Experts of a small language model.
Size: 11 layers, width 224, vocabulary 6220, 69.6M parameters.
Experts: 128 experts in each of 10 layers, a sigmoid router.
Below are experts of layer 3 (counted from 0) of a mixture-of-experts language model. Rows are named router (the router's row for the expert) and show model dimensions 0-223. Each number is 50 + 15 x the weight over its row's rms, rounded and kept within 0 to 99.
Before each expert's rows: a language model's description of what the expert responds to. This comes from a sample of Wikipedia text that the model never trained on.

# expert 47
Single letters or clusters starting a word or syllable, such as ch, sp, p, w, in co-ff-ee, post-p-oning, motion p-icture.
router:04 33 75 38 38 47 45 40 36 47 67 37 32 91 56 28 53 59 20 70 36 35 64 55 77 37 62 56 52 60 46 35 73 45 57 47 72 40 41 47 62 62 45 32 44 71 18 44 62 43 45 68 46 53 43 32 45 59 63 54 55 29 87 85 23 48 52 51 47 57 55 61 63 52 57 65 33 64 13 48 50 43 37 62 56 48 35 85 41 29 48 77 49 64 54 42 26 79 65 39 32 44 49 67 59 45 51 59 71 42 39 64 74 44 32 57 32 52 33 60 41 54 47 71 51 59 47 53 60 70 87 40 72 52 55 45 47 51 42 46 48 69 47 31 44 57 80 44 49 61 58 40 79 62 55 34 56 58 57 72 55 67 65 49 28 42 55 50 58 68 36 47 88 49 63 54 57 60 40 61 45 45 56 64 60 25 43 42 56 51 48 74 44 59 48 50 46 58 50 18 36 60 31 23 36 31 37 54 31 47 22 45 53 62 43 58 10 37 65 19 55 56 33 44

# expert 10
Final suffix pieces completing longer words, such as -al in conceal, -ated in demonstrated, -ized, -ine, -ation.
router:30 41 61 39 55 59 42 32 56 59 70 58 28 65 61 16 32 41 30 51 60 41 80 50 91 43 43 22 46 69 26 50 81 57 56 56 73 32 45 50 38 79 60 64 38 58 17 49 57 50 64 55 49 33 56 56 69 78 35 32 66 40 57 59 58 43 51 53 64 61 59 64 64 26 57 55 33 42 31 81 69 56 38 54 52 38 52 52 40 67 43 60 26 41 65 53 41 88 61 79 33 41 35 49 57 56 54 48 40 60 44 32 48 44 33 59 33 54 48 48 77 61 42 50 48 46 48 57 66 44 65 35 44 40 72 80 50 52 61 53 45 71 30 31 55 52 54 57 36 61 62 56 77 44 58 44 59 52 52 41 42 63 67 61 50 69 81 42 71 42 52 60 65 43 36 55 18 55 33 44 52 00 69 66 73 49 44 17 56 72 54 61 45 54 47 63 28 77 72 28 47 83 68 27 59 60 65 57 41 52 35 15 64 47 45 62 57 56 43 41 64 46 37 59

# expert 24
Nouns naming organizations, media and venues, such as School, College, Film, TV, Entertainment Weekly, Theatre, plus develop and founded.
router:21 55 38 48 47 35 54 22 51 69 57 72 30 77 54 23 57 28 39 58 60 50 31 37 94 37 60 27 43 51 12 36 49 45 46 51 63 32 65 65 42 54 61 34 39 63 43 68 53 55 53 67 47 64 56 51 62 68 36 51 30 47 58 53 40 27 37 54 58 56 52 42 88 39 67 77 44 48 50 56 58 69 47 60 42 64 25 54 42 61 36 75 35 46 67 72 48 51 57 64 12 58 67 48 54 80 74 60 70 48 60 47 61 36 37 68 68 83 33 37 34 64 54 41 24 56 47 54 68 48 62 67 66 68 77 21 41 39 19 50 54 68 70 25 59 61 62 36 39 84 64 66 60 24 70 37 52 51 51 40 57 46 56 48 48 65 61 50 64 47 43 62 77 66 66 52 31 38 68 32 39 50 46 61 47 25 34 55 56 64 62 47 34 38 53 54 47 63 67 19 56 51 43 53 58 69 28 59 46 26 25 57 56 48 55 52 39 72 82 40 39 70 44 29

# expert 35
Field labels after a list dash in infoboxes like Website, Ref, Species, Died, plus parts of foreign personal names like De-uts-ch, Lev-y.
router:32 39 49 44 74 41 59 38 55 63 77 45 17 81 60 29 52 51 47 82 51 52 72 69 54 51 52 44 48 45 27 31 92 50 58 67 56 49 37 63 22 59 56 42 40 96 48 51 75 33 60 48 41 56 54 35 44 77 45 33 64 31 72 83 40 31 74 52 84 58 35 65 65 28 51 67 38 57 38 57 39 41 59 70 37 55 55 48 42 40 16 43 37 34 60 34 50 79 57 68 19 49 55 36 48 51 51 48 79 56 67 38 68 39 36 53 51 66 78 55 37 35 45 53 55 66 50 63 57 43 56 65 46 44 60 42 43 50 26 56 60 47 46 43 30 53 63 34 58 72 35 33 69 53 62 32 56 49 42 68 68 37 60 58 41 54 58 56 59 65 76 69 62 90 59 50 66 34 51 42 66 36 50 68 55 29 34 47 45 31 46 35 50 56 43 54 40 49 67 22 73 85 72 29 31 35 34 42 40 35 32 32 32 43 61 44 26 59 50 60 42 50 66 58

# expert 9
Word-internal continuation pieces such as ight in height, kn, isted, plus many uses of of and as, and decimal points in numbers.
router:53 58 76 35 59 46 60 59 43 62 62 36 33 57 50 29 61 66 50 68 58 68 47 47 65 76 64 39 48 55 45 44 68 56 48 59 74 48 49 44 52 86 46 27 59 64 22 67 38 28 59 74 38 48 35 45 36 53 47 73 44 28 61 74 39 30 50 52 64 50 51 50 51 53 33 65 39 25 63 59 49 64 21 47 46 39 47 83 51 65 42 40 57 64 64 46 44 53 41 50 18 54 40 50 48 35 82 64 77 85 33 56 71 18 18 48 50 43 34 42 77 44 51 78 41 55 42 50 47 48 36 44 48 30 51 52 57 46 36 67 38 78 62 50 59 76 50 73 52 70 53 30 37 27 56 55 33 57 58 62 60 41 53 46 50 64 37 59 80 92 62 67 69 66 30 38 53 44 65 66 33 35 57 57 83 54 25 41 56 72 40 67 60 58 62 51 45 68 51 16 48 65 46 40 77 49 50 59 38 20 18 39 73 63 61 59 15 44 63 73 52 42 59 47

# expert 42
Capital letters and letter pairs inside all-caps acronyms and codes, such as ISO, FIFA, CUA, JPN.
router:23 24 40 34 53 57 59 09 68 59 66 55 33 96 99 39 51 50 47 56 44 36 29 50 67 54 61 22 75 52 26 64 60 77 41 59 73 54 40 54 38 74 61 50 40 63 44 88 49 59 47 50 39 43 50 63 58 63 41 43 53 47 82 41 20 39 62 52 55 33 47 46 67 35 47 84 36 58 40 58 56 50 30 52 14 62 37 51 44 47 42 41 21 43 61 49 40 40 46 51 19 63 61 33 53 56 91 55 55 71 56 60 51 43 30 57 72 53 59 39 61 52 52 62 37 50 45 56 59 49 61 47 71 56 73 59 59 42 42 62 38 68 80 18 46 51 50 58 68 76 60 59 71 55 61 67 57 63 60 46 66 66 68 55 53 63 57 49 59 63 51 64 85 56 44 35 45 51 55 51 49 41 32 59 60 48 41 33 66 75 43 71 42 51 37 58 54 69 50 13 61 50 44 27 48 23 55 56 41 28 51 67 48 45 65 50 46 61 72 38 60 39 46 50

# expert 37
Prepositions following a verb, participle or adjective, mostly to, plus as, by, from and until, like referred to, according to.
router:56 44 74 33 54 46 55 29 19 62 51 50 32 56 71 28 32 56 58 41 51 17 27 53 85 62 46 46 70 63 28 46 61 31 54 57 60 45 34 47 33 95 40 10 34 59 39 30 50 34 44 78 38 57 27 61 51 92 56 76 52 62 74 74 33 44 66 42 80 57 46 81 58 63 61 51 48 33 23 60 41 34 36 28 54 36 59 38 63 40 46 53 49 50 50 40 37 48 43 52 38 55 54 58 60 28 47 67 50 66 54 51 86 54 04 58 56 42 45 64 66 39 31 55 58 42 57 63 39 71 56 63 40 44 65 50 46 50 30 71 46 71 66 27 45 59 57 37 51 66 59 48 52 49 57 67 32 44 55 69 53 45 48 69 63 57 48 47 87 62 62 39 67 54 37 31 25 59 64 38 60 32 71 83 44 61 61 33 62 76 65 78 33 43 65 26 42 63 66 33 56 48 64 44 33 54 45 49 29 55 44 53 55 53 43 67 36 45 64 55 36 35 43 46

# expert 4
Articles and determiners opening a noun phrase, mostly after prepositions, such as the, a, his, this, same, following.
router:47 55 47 30 45 35 69 24 47 55 58 30 39 43 49 38 25 56 56 65 51 37 69 58 48 40 30 44 38 58 43 49 54 53 35 66 69 35 47 29 58 67 47 23 27 74 55 65 54 61 54 66 31 63 62 46 49 99 27 56 45 39 48 64 49 29 48 52 48 68 57 51 46 41 53 84 14 43 51 79 50 56 49 33 38 59 35 82 43 65 39 59 47 24 71 27 51 59 37 55 35 51 54 25 53 41 63 48 53 37 62 54 55 46 31 44 64 53 82 51 79 51 30 48 60 27 42 45 59 46 51 50 58 51 65 47 40 65 20 63 60 57 53 32 33 58 35 36 35 63 53 42 59 00 62 49 50 54 49 49 30 44 51 91 43 85 49 44 50 60 60 58 95 53 43 34 51 50 40 58 22 20 60 60 74 43 52 33 49 55 44 43 21 72 29 43 42 33 63 16 45 63 48 42 62 21 60 54 42 53 32 44 51 60 48 45 60 56 65 57 66 68 62 48

# expert 19
Everyday nouns right after the or this, especially season, year, day, same and public, like breeding season and same day.
router:15 18 76 38 38 44 76 32 37 66 51 61 31 80 36 46 63 57 42 85 41 45 82 54 81 48 71 12 64 71 43 46 55 37 47 83 68 39 27 74 51 44 44 38 42 64 31 71 56 41 41 48 30 51 71 48 42 51 45 43 36 25 44 55 36 52 56 52 79 62 63 62 70 52 41 56 27 50 54 74 60 38 58 56 29 27 46 68 48 56 29 50 54 46 70 41 53 37 47 37 21 68 56 49 50 32 86 66 60 48 61 48 66 39 20 52 49 56 40 43 58 59 74 67 51 32 63 53 46 55 53 28 61 51 74 42 46 49 20 57 54 46 42 49 49 55 53 27 43 73 77 41 73 14 74 64 46 50 38 72 58 54 49 71 27 57 74 52 49 52 56 47 49 39 43 49 40 28 55 21 44 51 79 58 60 68 54 39 53 31 29 62 52 54 46 60 61 47 66 39 66 47 59 37 34 47 58 55 23 52 12 60 35 58 47 70 33 70 68 57 39 43 62 63

# expert 50
The conjunctions and, but, or, and ampersand, and commas joining clauses or list items.
router:29 54 46 39 43 50 56 55 42 66 54 75 43 46 91 39 60 73 03 57 56 48 54 34 99 38 54 51 76 53 28 61 61 53 47 73 73 44 42 47 43 83 44 18 20 58 34 58 70 52 65 51 41 46 52 66 36 81 31 27 41 28 72 91 27 60 44 67 51 55 52 31 63 50 44 74 36 57 53 75 46 36 43 50 49 59 50 50 75 47 32 55 57 70 57 38 57 66 55 53 53 54 71 27 45 55 60 49 59 66 66 48 80 24 00 61 57 74 49 47 68 51 58 55 54 54 44 59 70 53 63 54 28 62 73 27 40 49 32 67 40 55 49 46 38 60 65 64 68 79 55 64 55 52 51 45 18 63 45 52 52 65 45 54 45 49 61 48 47 48 39 43 63 53 49 59 48 59 50 27 74 60 55 65 41 48 42 25 50 53 35 47 35 51 60 56 30 43 60 38 54 71 36 54 34 54 52 54 23 52 42 45 67 41 60 72 47 44 69 73 57 70 63 52

# expert 12
Auxiliary and linking verbs in running prose, such as was, is, were, had, has, being, plus that and he.
router:45 43 58 52 48 64 35 33 32 67 60 80 49 49 81 53 59 44 49 70 54 33 51 27 58 65 39 38 67 65 42 51 78 73 32 53 57 60 55 58 29 94 63 48 42 74 35 56 60 57 41 55 18 63 37 48 49 59 46 65 52 16 74 89 29 55 49 63 64 52 49 56 50 36 50 75 24 47 17 70 65 42 50 51 25 68 16 50 48 54 47 52 55 54 40 43 22 50 35 55 40 35 47 37 58 65 73 84 63 68 64 61 57 40 30 36 31 34 47 47 79 37 47 55 35 61 48 47 47 43 71 47 54 38 55 65 69 67 27 64 53 93 49 20 55 52 55 56 32 74 50 56 61 61 71 45 32 55 58 50 56 44 59 35 66 38 68 44 69 59 62 32 53 57 37 28 22 57 53 59 18 20 64 75 42 36 51 31 78 44 36 48 63 66 59 58 60 72 68 35 43 59 59 41 69 58 71 49 20 32 30 49 56 47 51 55 51 57 48 49 33 45 63 57

# expert 55
Start of a proper name within a multiword title or name, like Little Red River, Class Insecta, Celine Dion, Mighty Ducks.
router:29 55 38 33 64 37 46 52 26 78 73 73 20 73 82 25 70 50 30 49 53 56 68 48 63 82 54 40 64 57 26 49 83 31 41 67 61 34 37 72 47 61 51 31 28 78 36 52 58 17 47 59 50 60 37 55 60 79 58 51 63 35 52 87 53 27 56 52 80 62 46 61 76 28 60 54 30 48 39 62 42 41 41 73 18 65 28 44 59 42 68 61 28 45 49 33 38 69 57 39 21 48 55 52 54 44 52 53 79 48 78 40 64 41 27 45 43 57 51 60 51 78 59 40 54 51 37 58 64 61 59 63 66 50 62 50 47 47 36 70 40 44 68 56 41 79 82 33 25 59 76 45 56 57 50 32 62 50 36 58 65 57 64 64 59 48 60 50 59 62 62 56 55 55 51 56 51 28 56 33 39 48 60 75 51 35 32 36 52 53 48 50 52 38 21 54 37 38 83 16 74 58 55 35 34 33 44 49 39 21 28 41 40 43 37 57 64 62 69 55 52 46 54 56

# expert 1
Word-internal pieces that follow a short capital or consonant start, like p-air, sh-ut, R-ather, M-eth-od, f-ired.
router:27 53 48 31 39 43 45 31 39 80 58 67 30 67 54 45 51 54 54 71 41 38 35 76 68 53 69 42 55 56 32 39 48 32 29 65 78 54 21 50 51 62 32 40 54 69 20 62 64 40 40 64 40 49 57 25 72 97 57 67 57 38 62 85 49 45 81 58 35 42 32 23 94 26 60 69 36 50 54 55 56 77 43 31 27 38 23 62 32 28 59 42 50 65 80 51 35 40 51 44 19 82 32 45 58 57 62 74 64 34 35 54 75 30 37 55 36 48 63 42 81 50 33 42 64 48 43 40 55 43 62 35 79 73 49 27 41 53 36 71 31 29 40 48 40 51 59 34 51 70 49 55 55 50 51 48 52 70 45 51 51 35 75 68 45 52 49 56 60 74 53 24 70 56 63 66 61 41 57 51 49 57 45 48 68 63 46 53 66 49 29 54 42 62 42 32 41 37 72 41 59 67 39 40 64 47 42 60 38 45 40 29 50 37 54 66 46 50 80 53 60 69 69 59

# expert 61
Final pieces ending surnames and place names, like -berg, -ville, -burg, -sson, -ski, -ford, plus endings like Liaison.
router:37 34 20 35 47 52 49 39 50 79 75 38 42 87 60 44 60 68 26 54 57 36 71 55 87 59 59 28 59 48 27 37 71 61 19 67 54 60 41 68 11 70 58 32 31 58 30 55 65 26 60 67 52 42 45 63 38 83 47 49 66 63 67 59 47 43 39 57 69 52 48 67 63 21 56 79 47 40 48 88 51 72 66 72 31 59 26 60 67 25 60 63 25 38 67 49 55 38 59 59 18 40 52 58 60 68 59 50 62 53 43 58 55 48 28 57 47 54 56 54 47 43 55 35 52 44 48 68 76 32 69 55 52 41 91 47 70 49 27 66 48 63 32 23 52 56 90 57 40 69 47 62 55 26 66 50 57 63 54 42 53 42 67 65 42 75 50 49 72 66 41 66 82 41 66 39 41 42 71 31 47 40 54 72 57 39 31 32 79 71 49 58 53 46 45 43 51 49 76 40 54 41 50 42 41 62 56 54 38 59 44 49 48 38 62 68 46 61 59 50 47 54 44 67

# expert 14
Opening quotation marks before titles or quoted speech, possessive 's, and pronouns his, her, its, their before nouns.
router:46 33 58 32 40 33 53 42 66 58 65 51 37 56 58 49 91 53 77 58 63 29 71 64 72 39 45 34 65 62 14 63 56 31 61 63 50 42 39 49 47 69 65 51 41 68 17 71 64 21 46 66 06 54 55 57 27 89 39 78 69 41 65 74 27 69 49 38 33 43 41 46 48 37 64 56 37 26 45 78 72 52 28 51 41 20 46 44 66 50 59 62 33 47 73 36 51 51 62 43 34 43 49 52 45 43 59 61 59 58 53 57 46 29 20 42 51 64 53 60 53 58 43 54 38 45 57 70 48 58 65 80 71 57 50 47 60 45 49 51 35 82 53 31 37 58 71 55 31 76 57 42 44 26 78 33 38 58 50 58 63 61 56 76 28 84 54 54 71 68 30 42 80 51 50 43 43 64 33 53 57 56 42 63 70 58 36 54 40 51 54 77 68 69 44 48 54 42 74 31 65 50 51 39 43 50 30 58 32 65 39 20 55 54 63 43 47 73 47 39 30 57 47 67

# expert 18
Closing suffix pieces of split words, such as end in referendum and attendance, ends, ing, ation, ues.
router:59 50 41 44 60 53 37 41 26 61 58 37 32 60 49 42 48 62 66 65 64 43 58 42 90 64 48 23 55 64 46 39 62 66 30 47 99 65 74 57 60 68 50 25 49 57 38 48 63 53 56 49 44 47 33 57 73 60 59 69 29 51 66 77 32 58 31 61 40 44 62 61 54 47 37 55 25 23 33 68 45 34 48 51 25 40 47 63 24 62 32 79 46 54 61 47 53 63 66 39 31 58 81 19 43 25 86 77 38 62 70 61 55 29 32 66 56 21 31 32 77 47 69 55 38 40 67 65 53 37 55 53 34 43 87 55 60 37 58 69 43 61 41 24 49 71 52 48 50 73 69 71 56 33 42 33 47 49 51 52 54 46 71 60 55 69 54 49 50 48 54 48 61 45 36 53 50 57 46 49 64 27 49 62 99 50 43 29 65 55 54 72 61 68 51 70 48 63 63 21 68 55 36 28 73 40 34 62 36 68 27 51 64 63 67 57 58 42 50 49 64 39 48 60

# expert 38
Month names, years like 2014 and 2017, and day numbers in dates, plus double line breaks ending tables.
router:49 47 36 46 46 39 50 31 41 59 83 47 28 64 94 49 39 46 24 65 45 56 70 52 78 61 60 39 39 65 14 32 69 41 48 52 87 31 40 66 50 71 58 35 45 64 29 52 49 40 49 56 28 31 53 40 48 45 57 60 62 38 70 83 62 53 62 42 50 48 42 27 81 52 72 84 61 44 30 29 68 44 49 60 40 36 36 66 37 55 63 71 37 64 55 60 48 52 57 71 40 52 44 46 67 38 56 40 78 37 49 39 70 41 57 47 64 53 42 60 67 51 34 72 60 44 56 47 51 33 66 63 50 28 68 57 60 71 21 66 53 76 55 30 22 57 56 39 40 67 72 37 57 54 68 48 47 57 39 77 51 38 67 69 44 64 54 40 67 53 50 61 99 53 55 24 36 38 51 33 49 33 65 80 44 45 64 46 43 62 52 55 55 56 36 50 43 56 68 33 81 45 48 52 73 57 64 41 46 29 29 12 55 51 26 65 66 69 61 50 43 60 67 57

# expert 16
Commas, table pipes, opening parentheses, relative pronouns like who, whose, which, plus the th piece inside names like Tóth.
router:52 49 36 27 46 37 41 26 53 65 62 54 28 67 63 45 53 61 51 45 54 24 41 64 72 53 34 39 65 66 09 37 55 39 45 84 66 41 25 33 22 99 42 20 47 60 43 48 62 45 56 73 39 59 59 52 61 72 43 49 72 31 82 74 23 46 76 38 52 42 41 48 48 51 22 69 55 43 38 62 68 58 58 56 36 52 31 36 25 37 74 62 34 47 66 28 23 68 52 28 41 68 53 57 34 42 58 48 64 56 57 61 70 65 19 51 62 59 63 50 58 41 33 51 49 42 35 78 49 48 55 63 38 43 68 42 41 57 24 57 36 99 48 27 39 44 59 45 43 79 65 51 50 53 73 40 40 57 39 42 71 56 81 59 34 50 66 32 56 61 47 38 68 52 45 41 34 65 65 26 48 32 60 64 63 51 45 45 54 75 38 47 49 62 23 46 43 64 75 37 54 43 56 33 40 50 38 55 42 46 47 41 52 35 57 26 62 80 58 52 39 50 44 56

# expert 59
Vowel-heavy final pieces of names, species, and foreign words, such as a, o, ou, ya, ota, as in yog-a, Konstantin-ou.
router:56 58 39 36 76 68 53 37 61 70 63 50 27 78 65 53 53 81 40 49 52 39 61 24 99 61 43 22 58 56 27 26 82 47 37 74 69 45 56 50 44 69 37 53 37 54 31 59 56 50 39 76 41 25 64 50 62 78 35 46 67 50 86 50 36 29 61 62 67 64 44 49 33 54 43 60 37 45 41 56 56 56 59 65 29 60 45 60 44 40 37 72 43 39 60 24 47 41 63 67 12 51 67 45 48 45 73 54 34 55 55 47 70 41 12 51 65 65 73 51 67 63 70 42 40 26 49 79 61 48 74 52 46 50 71 64 66 35 37 72 53 67 37 45 49 52 56 45 55 73 54 37 77 43 69 33 53 33 35 48 63 42 64 64 62 70 52 39 59 54 45 40 65 40 56 50 49 17 36 42 51 21 55 77 46 39 42 45 69 70 56 67 57 63 41 49 39 13 57 18 44 55 73 31 44 51 50 58 38 36 47 44 44 47 72 71 51 74 71 60 59 52 46 49

# expert 32
Pipe separators between cells in Wikipedia tables of years, votes and stats, plus semicolons in award lists.
router:36 44 46 49 54 52 45 42 33 99 49 53 42 80 81 31 56 61 69 43 38 29 40 63 70 54 33 31 33 53 12 48 70 58 62 65 67 56 66 50 45 99 46 53 53 57 29 76 75 40 36 58 44 68 45 55 71 64 65 46 57 38 57 73 28 24 58 64 61 58 32 76 53 33 26 61 40 53 43 55 70 86 44 57 35 62 30 56 51 57 43 42 35 55 66 36 47 63 43 57 21 73 49 32 47 41 76 59 71 48 68 43 74 42 32 54 61 41 56 48 52 66 41 66 38 55 56 74 60 31 59 72 86 51 92 42 35 45 50 52 57 76 34 28 31 46 71 43 50 71 73 68 70 37 68 44 50 56 43 67 61 51 69 43 24 78 49 49 26 46 50 76 78 61 49 55 24 60 57 57 46 48 58 47 47 30 60 47 41 56 38 45 55 57 42 50 53 54 59 24 34 48 62 53 41 60 50 45 31 52 22 44 48 62 50 70 47 64 62 64 64 51 43 57

# expert 21
Prepositions after verbs or nouns, mostly in, also for, at, on, from, during, as in home in Wyoming, awarded for.
router:36 24 49 50 59 53 57 25 61 73 58 42 46 45 64 40 43 44 24 39 45 30 80 54 74 53 54 39 47 68 34 55 59 46 62 46 70 56 63 44 35 89 48 07 33 51 52 50 52 29 45 48 42 62 65 73 72 70 53 61 56 27 70 72 27 36 46 60 65 59 38 57 77 57 35 52 33 39 21 73 47 36 50 43 24 33 41 57 59 45 55 54 44 51 56 47 39 55 51 36 27 57 48 53 65 43 63 68 92 45 62 28 83 52 22 49 55 44 36 50 49 60 37 68 42 44 34 60 57 50 40 51 44 57 83 68 31 69 29 62 45 99 26 44 40 64 44 52 29 65 69 53 48 43 78 54 53 50 44 37 45 31 59 71 53 59 25 50 31 57 63 39 89 54 41 37 45 46 46 43 52 20 41 57 36 29 55 60 56 75 68 57 30 59 54 29 38 48 63 31 72 67 51 52 65 37 32 59 65 30 53 27 76 57 54 64 55 63 79 55 29 64 55 47

# expert 51
Pieces such as agn in diagnosed, v, ph in emphasizing, and capitalized word starts like St, Ad, Var, Position in tables and infoboxes.
router:35 53 50 65 62 36 75 42 25 62 52 58 28 66 95 21 58 38 55 76 53 43 67 47 56 37 49 39 59 37 38 41 61 51 48 54 67 25 39 62 60 61 78 42 42 49 38 73 38 39 62 76 41 56 60 50 80 63 46 35 68 48 54 83 40 41 68 60 42 64 43 53 51 44 41 41 38 52 49 67 52 44 41 62 44 63 42 65 24 50 52 55 20 54 79 46 31 90 39 29 39 62 56 36 58 43 72 72 73 67 56 54 71 46 26 50 31 64 11 45 65 49 55 42 78 43 49 62 63 50 61 79 74 64 69 60 64 47 29 61 28 68 47 41 30 85 78 47 38 60 59 56 72 45 77 47 60 53 38 53 54 40 59 60 48 52 53 59 55 57 61 38 53 64 58 67 23 56 60 35 48 41 54 81 52 25 56 70 46 70 42 51 21 63 40 65 58 64 81 28 64 72 67 27 31 40 55 55 29 49 39 34 44 68 35 59 39 56 67 62 57 59 68 70

# expert 34
Nouns for people, family and violence, such as children, wife, members, killed, death, him, plus word pieces like gu-ide.
router:44 58 41 37 39 56 61 43 13 60 75 47 30 65 68 45 58 70 18 68 69 36 51 66 74 42 52 32 36 55 31 51 69 58 47 65 61 33 48 60 67 51 72 42 19 41 21 57 58 52 37 70 25 65 31 52 53 94 66 78 30 47 65 67 57 38 59 67 46 61 45 74 79 56 59 75 53 26 49 61 43 75 61 71 50 39 55 55 42 43 58 41 39 63 53 47 39 51 42 79 41 59 74 42 67 40 61 80 61 65 42 59 48 39 54 31 41 68 64 71 85 59 53 46 49 52 47 67 51 52 54 43 47 48 91 57 30 48 57 45 30 38 68 26 52 62 80 39 24 90 56 51 68 47 49 48 46 70 43 77 49 44 63 67 33 54 71 64 34 50 49 53 76 48 49 23 53 68 52 61 44 57 59 64 60 34 44 17 62 66 44 44 32 36 40 67 52 37 56 34 49 47 74 46 57 49 79 63 51 50 30 38 57 49 52 52 30 57 87 46 48 54 43 63

# expert 33
Coordinators and, or, &, slash and commas, plus the word-internal piece if in significance, beautiful, semifinals, and similar pieces like inn, isc.
router:36 35 52 53 57 14 32 44 42 62 55 49 35 64 67 46 67 58 46 53 60 50 56 63 74 42 61 37 31 60 12 55 52 39 45 63 61 44 42 30 30 89 61 17 42 73 40 65 56 31 29 64 39 73 50 47 32 88 31 43 48 30 64 83 44 49 55 49 48 58 33 34 45 51 49 58 39 36 58 47 52 51 20 39 32 44 46 38 61 35 62 62 40 40 48 55 40 93 49 34 26 44 39 41 48 41 77 62 49 67 85 39 60 47 21 43 61 73 55 41 55 43 51 34 53 44 36 64 60 45 64 45 42 46 50 66 18 57 30 89 49 57 54 04 36 46 50 62 58 61 60 53 64 36 62 51 43 64 54 81 74 34 71 39 60 37 73 42 77 60 66 40 68 53 65 66 48 52 57 69 58 36 52 62 48 50 52 32 32 56 27 28 42 51 23 31 39 50 77 21 35 77 51 32 52 29 37 53 51 48 36 43 59 32 54 56 66 49 62 59 38 71 61 48

# expert 40
Finite verbs and auxiliaries right after the subject, such as was, is, had, became, assumed, and also in See also.
router:50 66 69 41 37 38 56 34 27 79 90 54 39 64 72 38 66 45 56 46 50 35 48 46 75 61 47 23 67 75 21 55 63 56 18 58 55 33 59 51 42 87 79 28 53 60 40 58 62 70 42 38 10 63 55 57 70 49 68 67 61 36 63 84 42 54 58 57 72 41 32 54 49 18 46 57 29 62 38 61 61 62 51 62 48 70 19 44 55 33 48 56 26 68 44 44 51 79 68 65 33 68 67 46 54 55 67 87 72 66 62 50 75 19 51 47 33 57 42 50 68 50 55 62 44 52 39 50 68 33 56 62 68 53 62 50 71 53 46 45 52 94 33 22 45 56 53 32 43 74 62 71 44 56 70 41 61 59 57 41 56 26 79 40 36 60 73 61 55 60 65 56 61 61 53 32 32 65 40 48 40 37 66 60 57 35 35 48 60 59 35 49 61 48 51 52 76 59 63 43 49 53 52 32 52 60 45 53 11 50 50 55 46 41 68 47 33 62 44 51 46 67 65 43

# expert 36
Standalone numbers in dates, years, scores and tables, such as 16 in 1633, July 18, 3–1.
router:42 54 52 46 44 33 42 22 57 76 58 82 16 66 84 32 55 42 43 67 33 52 80 32 56 51 39 13 63 56 35 24 88 49 65 73 82 46 42 47 41 77 36 16 27 88 13 48 48 39 45 63 19 49 45 49 67 73 29 64 45 54 49 75 35 59 50 41 52 70 34 54 60 49 57 65 46 53 21 56 71 61 50 71 27 64 58 56 48 73 64 52 49 48 47 39 32 69 45 71 28 66 38 51 53 44 71 46 73 40 39 53 59 49 45 28 46 50 58 38 62 40 43 49 43 53 47 53 61 47 58 65 48 49 69 39 58 68 37 70 61 88 48 35 37 72 42 38 33 61 55 73 53 56 61 54 41 70 39 62 42 53 66 40 67 73 48 69 52 79 36 60 90 58 65 49 55 49 45 45 51 24 65 58 69 27 42 50 58 56 47 56 59 55 32 54 59 51 55 27 61 62 43 37 50 46 53 52 34 40 20 45 54 48 52 40 70 64 71 36 52 30 56 64

# expert 60
Capital-letter first pieces of words at line or paragraph starts or after brackets, such as Lancaster, CCR4, Arlington, Pandey.
router:49 30 55 33 48 47 68 27 51 72 68 55 31 87 99 35 38 55 31 75 47 26 66 43 61 63 44 30 65 41 42 48 60 62 57 65 61 32 43 47 62 62 47 32 28 66 32 56 62 35 59 50 26 57 49 35 60 50 48 42 58 59 60 47 51 54 59 36 57 53 48 33 56 29 44 44 45 50 28 57 47 34 32 55 42 53 44 62 49 36 46 60 31 67 61 68 38 34 46 58 24 51 58 19 54 39 84 83 67 61 39 64 53 28 02 49 49 62 67 40 53 73 37 58 45 50 55 62 54 64 50 40 64 64 54 41 40 47 45 57 56 70 68 26 48 63 42 71 57 62 62 38 77 46 63 46 62 50 65 67 54 49 49 70 56 56 61 66 62 61 71 48 63 63 53 50 59 62 59 56 32 40 35 74 40 46 27 46 55 45 23 48 47 53 28 22 60 47 74 22 73 61 53 02 48 29 49 46 42 17 07 45 60 44 73 51 69 65 63 32 45 52 45 48

# expert 39
Dashes after dates in timeline lists, semicolons, colons, closing parentheses, pipes and asterisks in infoboxes, tables and references.
router:41 60 50 29 62 53 54 46 48 68 53 51 46 72 91 22 42 72 42 64 49 34 38 59 67 72 41 55 57 55 13 43 51 54 49 66 75 31 49 38 54 98 52 15 67 77 13 59 46 32 27 57 37 56 45 49 69 72 48 39 67 16 83 78 58 30 68 47 62 47 46 62 59 51 58 62 24 30 37 61 72 53 54 66 34 64 52 59 55 47 56 80 44 42 69 52 36 67 73 27 32 61 44 43 50 57 66 51 73 59 66 67 67 62 38 43 60 64 61 66 51 56 46 43 58 19 59 68 66 20 60 66 46 46 64 45 47 26 48 50 53 71 50 21 38 43 59 62 23 71 82 36 54 28 24 34 48 52 66 71 66 38 65 54 40 78 62 50 46 65 60 48 68 48 43 77 38 51 40 57 73 23 51 45 52 41 63 45 59 77 59 62 54 45 41 49 44 28 48 45 57 51 54 29 36 57 59 34 44 37 38 36 61 43 56 64 62 67 62 55 44 46 49 50

# expert 28
The conjunction or, blank space tokens in election-result and sports tables, and stray symbols like slashes and braces in formulas.
router:24 58 61 14 71 43 49 25 47 63 65 39 36 52 78 25 46 56 33 71 47 58 61 45 61 65 57 49 32 45 24 49 78 34 39 61 73 21 47 47 30 74 46 59 34 50 27 44 52 15 26 65 22 55 78 63 51 74 34 55 63 35 73 76 44 50 58 68 53 70 56 50 60 56 60 74 20 51 36 56 56 58 30 43 21 46 29 84 71 46 56 56 50 44 69 52 29 58 60 50 41 44 41 25 62 32 64 64 73 55 60 50 48 39 31 75 50 48 62 49 53 67 36 24 36 33 41 44 48 63 65 48 50 59 60 53 64 43 48 87 35 49 47 44 30 50 53 45 39 69 80 54 69 44 52 59 42 63 62 70 36 50 52 65 54 53 76 48 62 80 63 65 69 75 62 62 48 37 58 69 50 27 45 61 45 54 29 49 38 66 20 56 44 61 44 81 58 38 69 33 38 64 57 30 41 45 42 77 35 48 28 36 63 54 53 54 63 62 72 35 61 57 56 27